Weights of a small mixture-of-experts language model, trained from scratch on English Wikipedia: vocabulary 8192, 51.9M parameters.
Below are experts of layer 8 (counted from 0) of a mixture-of-experts language model. Rows are named router (the router's row for the expert), gate (a neuron's input weights, with its number), up (a neuron's input weights, with its number), down (a neuron's output weights, with its number) and show model dimensions 0-191. Each number is 500 + 40 x the weight over its row's rms, rounded and kept within 0 to 999. Numbers have three digits each.
After each expert's rows: "mostly gets" lists some tokens that are sent to it at least half of the time. This comes from a sample of Wikipedia text that the model never trained on.

# expert 13
router:459498525556485511511448464551449523517470513498519514540479511430547494510494441518514534518509541551565502492484428576510496465501443491514535518583476519423480513469527570462558576511521458498543474480516455478518494507504542518445488487495465472469533473556500580511500480523486438526503528507490469551521519481576463522529509459509448456510503530480526486409521543553424514460505513453527443528555509570472499508508557611531525538537480500478522480555475562487445530554515487566416534530564472562567491494475490528513488454485503526476545453564515439528372600511574421556
gate0:520500542452521519423514550495495530522554575479475511508515566538482505448562509479494509496572446514497541509494461495460495506502499567590544498488501657456431493535556459477559424553470465477562505502493500504505438479494475470484545526497445501531508498527512554542500455468492532514511493506378502478539516503498490493521482479402526511583441495488496546558520519496479516493505453502572562530383434497492440460567495499501539450481488461498536549505466498496468484465499437530434488485501561482420514498543516494499510543610496595490573503535574509547491507511484504483
up0:498515590502511452479461550493452514526505548501545487482487487465470483458494636512412502550525532475520451492557498510521515502479492537494477447486517500427513489558464497472523472496499462441509487453505494576544437501499561528459524455470574418553521475474518432594515499540528546547547529473497456492530489522525511524435497501441559485489494500547584569517467388524506470495515591502508540503498505510530467490509561503393464493515490523559560563479468515528469476452396510468590434476494507499472552490487531528619488501497538524515499462474554509475492422478492507506
down0:514447457524495542549509512498498446554490541506525488487487440519494628468484472483494519570475437506488516470573471469504505484489492511554507469488540434505538448531500492488493515509476502420419499464550561484487529490498486413412517515490507520405483410505523532495530533498475600537540559492510366450481453454444512487425499535482534465509522500551512519416497549465549494518597490461540461502494520473499503500546498407463519426526514503502584498551521494500512495500520496451496479481457535475506490470504534399585512576489501504527499509445445584516448495556514484477
mostly gets: " Khan", "hi", " India", "н", "а", "ali"

# expert 5
router:503453528536502529496425491488566561513522552494492469509517520495419444533501475555502500533483482543552465467512484507524408533502559486546511543481533479471624506543492519472531572475531491506467446541501453510537472469483503546491498466433548513483477606522490580500549453405482449444489552473481510503455471556528423498553477562468486549534496470557497463469536543530472429462517578444597561508493434565491490570540559464495544546500474503476546531490479552499514571519525473518437460500548483534533504509469505508477491523443495536567550412510425506518506551487519493545
gate0:496512509504509632503476525498480476499527500541501519481495511450548536549570495546513467453570462492485500565582422509461498531546522557507479508499397453483482534559542451486496498485587506511563498499471506517563517469493518474534504448506512520503495501466582488473554439424528496512513608466623488577430487510473506495503526473482463474508496480541472470517524550352477508500440569480535584511483468484498506480526451581571504446504482525407420473485531513491505523492480503498529503506537449513400513516486479524467554450553500541498485515541452491468519501495506513504
up0:514543577579498494508394474494507462429501533601482470536481534581492464379572635458456478481509456503544519486480507527481454523518509467524496499500501597495531541580504535533572496470533497507500547485477527574463501506472517555489510512505424508511510494495492474552574469502417486538499517513464489471448514486499492560515480501488499504465507474487484488499494445504437498499480502515466469442495501503494450520521523538518501391446481430492487527472501555529399502521496454499537509502484425500497581416538472427479541493515502541457481523620518518504491487425539479540
down0:525445544498445497498630439517548536501420500507505485481495470512468522496501508553531606537504539457538485516459501498495542467496457464494406529559454412509471533589496410507540500476485501511501500513546504494475513535496543512457533524513510474508488517506477503530505507501498507480501428454498489528535491466499376408476558509490502524499506514504444508527483569475580461494516459494525403501406520407511508526480498602504535471468529519501461464529563510454516560563446501417453491544495506546415444524510438532457497483496474499514458542457433429572500487502531502519
mostly gets: " T", " t", "t", "ett", " ext", " At"

# expert 43
router:497539465571498496483401496546406489568502486515581482517494453517482449493489478477477545503440471564497462522521479441539455539522474523506526568518474462484464469498484518398504480522530453552558472550494497549505556531506531494460475479475525449469473491530575528508480468401504390550443545511495536495513482589596501485463482563486501513464513555556531458423506574486445472436560578475530507486513483510418517537559506573505533530483520541543542547546552505519474463531496463502511529498510526547520519534523517506531558471411542498516522469546482454610511513480494466518
gate0:499496562505516465445503463527484460520488494506497459482542422497469545493559464498484383543370443435530483521540501412459508495562487516485546493523497542500560480501513474498488521634518462527525519499449484534507507555519505465474531495547525487494532540442554465466464492495526532536521549456504564579516512523444494471504496552502555512476487489510532538512487466506507510517501445536457520398471459569460528497495483449500500552388487504500522480561551500576498497480512389492497435468481522461384491528514433525478491487522507457560597490527500558499555502500516427498
up0:488543484497447516466468445488552479511508497485549469485506497430461395394505510499493479509555473508514478452513394437500509508494485543487438498492490479483437506544531593422453478395459500529473495516489500540490518481571513530539496445484512506492497556517493577541553523509519516489498475522580444463523471484522520431471502625515495488515517502500511494486513511500485506451371463518500515464510490416430612505478497489498500505424473446529460558442490524496627456539485529460498584447504563545525556497470482486447480499488488475511488583458512504535503499493497522486
down0:545521501495500482525457526513539493504494505501560466492479500496556472468495526408565520464529481541513465490495501456507546501482528490481528510473488465509496441458510492494509465434501499457501553497499475516470670456473501384506500502451542481483477513558474493546472469529582563526507498504448501496595542496483531537461478437439448483462502541517423507504520503561516485509554474506528508511539601513550503540494528490447514497425442469483503538450485492445476517430505501404534538521512608463540525469504573540511486500493570558401498500424443537497557523528480611498
mostly gets: " as", " when", " called", " As", " because", " like"

# expert 17
router:476531462537544444455440456552475490524540471513616469490572479467514490475455474572498497518463491537514400499480438407503474542515471558515547540523529483475436488523427534493515516551446425560535478509564513517549499546483500511394528501473473465436513534541571490422544495491473527562451523481507486469481504557572513472442533474516450481565454514519504417514529533519485517473504595491568496515435502558495475483574565540519555513478530525479509471491486502539561525507494481510451491545507427555500548485430501464615521523470494520502515486545486534531527546516474465539
gate0:505500512505530464559491503494510527501493481545384453524454529555505542531484450499521516439510486460504473502549479499465436489500486495487505390533416512495485572483468407507465492499495487472491477511569445499551514599550419483497496457524492510474486521491449556432488536467500487539492540544501699375531485585387570485517444503504494489503534487503504521534453504478409515467488491523540487490552411513471487536484502470492550509487506437456477537540538512485539525515502498455503510453539503463496465534527500499501487564576467504535554509526484537504463513494479504523
up0:500481526551472502493481491444476504527444373492504500504518502496500484555527522502512462505597501535394520501504510610479471478483477471534473465521474412573502492521482514568478496551341539509483498513427471499480505503506476513524414440466493500504505519527473546497506494592492483526499513420522505500509499526478544404494404446513545518524474541504538488502558500498427507492530509473522502539484499501420502586463518456433498554498558452560470603500503494458376479560502451494506447558527503496477521521459476496501504502454505487442501578484454508490496497502526489517
down0:544458553493567506437508453496496469546530489480468492645531512406521504504565498505474500505540466512482500492472509439463426537442479503494586481493510492553489541513484487546519483492546436459504470485497511490468542450513523440466464551501466489492479484452470501443494477485526553582516488460508456551526572482522460514444518545556587472545487505505507508504511515493507496494518477579542502506490462547597472504530449461498505508480439452381514494382440504521500492544482495509490447502499529470514556513532477501514490462475507485411509470579477500459619497587579517421
mostly gets: " of", " from", " with", " at", " for", " on"

# expert 41
router:472493505583476530444509449503452523519560440526565448460518563548542524515414441470464543549505481652499497537483500587542479583481497528508498490516453527484510460476478515482537536527493482530525414528478487513568505502471507499427427517452452470473514521487486487472504502433517466514435501462494503474513453498513511532485511495442508506509475560613477461445511526512463444434465585436552508489478536476461518557548478556515507462516514521501546502532523541517442496497581472484521550596457500552503524512482472545508496457445511487597529496541428473483514516464519416566
gate0:440452515467432508495500461523560495537531494503358547506526491496483490500507535519510514486545512440494548515535491500494562473550435500494534464486491478496485478553546458469497615501491486497503465471499491489486490502511473495520549505492514506488502556593504418504502513492523477517543482466461496513493480518463485440519492498572534435492401413516494599497457454478545557547499447530529433558476484531544527494542492505422506522500523486561588541437495495465505507511514503489498519500454417386497571575527486486560501425530347501502533547526472507548484560497519521546
up0:459529513530500496512523570432498498498516577499505515501471500479524514426523513456495528535497497419613511522471509464502509494457451465516472472528493443468489422529588499449514520530557438556523513515514489505517499483520501414470484449512451556401497479499503512502505494511475492440534456500481489566604490496500491496448495446476501459522465520541495515540497505495495474493504552498463509503500562515512504462490500520525389550540578428514612493507510582448570502504576593543502430524512465488483534512509552563585354477508480521448533502475468570473501500539547506464
down0:584571509506440429518463504517527444496577497498521527506510453458517505529536444497563499453412473492489518491543449483519485486513458511505509605501509574540500479537598492481477616489555504508502489470477491519496497516489537506444523516507485494531503506531544490566496632440533420484589446512432491496508508510498511482481448498527503473427496402491456510423516448524527583513500498500576534447471508490571470554515505524441501463534546471611480581482495571474548483549456504464504512493504503431482562448533431518486552515472489484533468500486471481500484547488538502505
mostly gets: " and", "),", ",", " &", " but", " or"

# expert 89
router:443540446496504535468524501505465602502492514504584466504536526488550435526433537596443423520497491567515437457501517514536447499495524557452516505562514530439476447556453527525521535557442516510491499592513539549518507546480545537495502471501479530491525484527540532524498557472456449552500565580504459457461473552527536490460500476422492444499504541551557506489517614529447475460477547461513514558556479535505517546509546553515535519532528516442544507518456489529436484495527505547512508498549463552441537576422495450490542460395459429486507471474461469479518554493470509495
gate0:543472395505443515470531508479600476507502504483514536602493464501561517496541513498468489501471402532458531495463482504491493471519584498507500526508551505495525495489452503523437533544498481498489498597505506507474489511390512476515413539509467541533440514507480492509496561494498532521499554479535473439503448585514494639445502499470506493495496458494484484503499482498492503510483543429455459494470500537519415512469522509515482591536495497538369524494483509497520476494510536592488496465498501582435480436501497531622492507488598472572461495549491463527525478508527501422
up0:442485500550461499477533507489479502484570485499456466499379516429546549519492533529477565390505443480477557486502494489432476509550431533470511413483424605530509406470463551527558536491457506504479538520515477525477443499467460504563518450503489503498434496532498498424485439461507556498509452448498519510506583498495519583488520504580578502486498493437535505489492540547537536514513498571485401449502483538495515466508509529458477483423528412459470511475470602440532545500535536506474481503534483498505485436530498498563482520530561482421511473481549554495491503507508508523
down0:515644475516549505533499467487490507385584494523508508500480469475435527528490424505426574446497415461511443405484516500465500535498490513462498531522493438529493494512472454475547495491496500510503503506519513428497536493512415507504514513612512511483487537484532497518436522531496527519588507509499466470504506499497463469494530500490475517501540515571520550507530519428449430504460488529453519432499497542478550465491499568543483458548462506554518474507583537483500453479498500488466509578577495473560499496498606469475573497525501452506553502508510445501401472447511576604
mostly gets: " can", " would", " did", " will", " may", " they"

# expert 15
router:459540502504539569461427530571512465472566451485482499550529460465488439514498432521432502493465486509525486448513441470505501484482459537489598517565503457457503461550561535542539569446490501527523465502471533549496511481523550528488521470505499463447524502519501505547518442463448404515495553529484525471506490566547507542348479525481449473507486520536541434438528536539457481439486492436481478535493540534534453521590497583522514443497547508477515521540493547524464540471512536503444468561483443561460540508441481523526483471487505502621444520560522472510453538438487499449
gate0:429503451614516451492591496484436501485528489509505551498435486522509446499516487493499537486489527545531473381487500527566506475477496484463482508482538590575469572500577490414447501514479508501499423490529487499454494498506544487494493511500445458381528531484497508499487490498506507475524522529498530485516519463507576485459506582455496416531522521503519494591452485499555505502482478418592447485571561496491521414502495531513483505486524562434581488497468527423585490470531468479461505467539483492488491490533506509467421519497494476500577509519515542495499383487437510462
up0:500510496529420404521457509443523534450516500501475501517500447523516508494478466524512493472542553509508541498485519376530441498549527519516455500487495502524495560461488386589499517483490525576507517553495485483488444450553512507435498514568452450512505603520505505407475483491497495505566393525488472442504516555497527516390483486566476519559432540516498532458462551513497532559613485490519504481576512501496498470482366521459526545466472546480399500503516492490532498457564496552507502561539543521564565509505460466486498498492499506506498532531473474487520534495495541500
down0:482473521492502447563500509498594425504521584502582495507492540494490493606488487580490538491511471468491395528497500500438462404412498486464556502558488520499490521464542512491512462395573501557503627487460513500499496481601516492433411499457499494519482522543549518498514520426502533443475493532493469502502449460473504489500533459524531493495524501482510473498418503508540526535481433593524497531555519427472532487503459496496439498543498496486452473506568488545478436456492529517598500544494501497572484477519492492483488447528503509421503579526447517478503444523524525521
mostly gets: " Party", " government", " District", " member", " coach", " district"

# expert 24
router:522517476526496537441444513527525566495531547501497465504543505442454474498486508541540485516535465564546463434515505546494461484513533431540524528500561487452595508521565512475507565486500490557518481566500442507523531472505520525487471469419551531463523574531491554454549450430470455429480560483404510495498527499531447542518491511464532543499497474572497440476581654554460478462542524400582551511511471503488520577469512533512545527524478490464529569509467544473497538467506446514487466512545481558526508514470499559482475565449455504537505441536462510528559571514499473511
gate0:527520474482516457500463479492489516484630535503525500499521472479581483484541408579498502525528520528522482537450548386593518467539489465521513471547485482529485504510498496529550504496525508533488501491499497435503583553465516514506489459496504503478507483594457507484438394462489499497531500549498491475471477540499464458551465536525466552501524540436498421476455554474493370507571516526554442601493503527477484416528534471444471485426539501458503499596493535476502550538500488490488534505471606463482509528505485474493493494497541491500481494524478476480440483617416496523
up0:494584492553561491524535390491511492538467484420501390512428561587549542543541492492505502480518507521501480476495432492521521445503494539548494493432496499523489501590436610482472518497463506475494459486414486503569524508459491498551519513492585492508507505462478511517481516492501477500499502444524518490496502577499440475524493500513487605532490553539470416507410439491461505465426490527500486499514495465446528570503636499473520490495499412486507492496517501393504510484394501484510483508579495494503485494533502550476502520496487528422504503516456434529462554517471518525
down0:560466540531588503481479468443525473585495435505533534532503505427520443457477490428520448519496538506446517488468481493522508483482505449655499502436518488588498556514537480540490525504500513536499500510501503478496434526401512478500480491547500489506574487468566493522501478508560480451481492450522464498441550556469509498481479517486555496579522516482518430504506492468495515458408482515540555583403446478520503413522505487489499463530493492459509560537443493442556534483434460463548511512477471531492517558494505512471477523501377493491477438453466598503456575450508485491
mostly gets: " T", " t", "T", " int", " ret", "-t"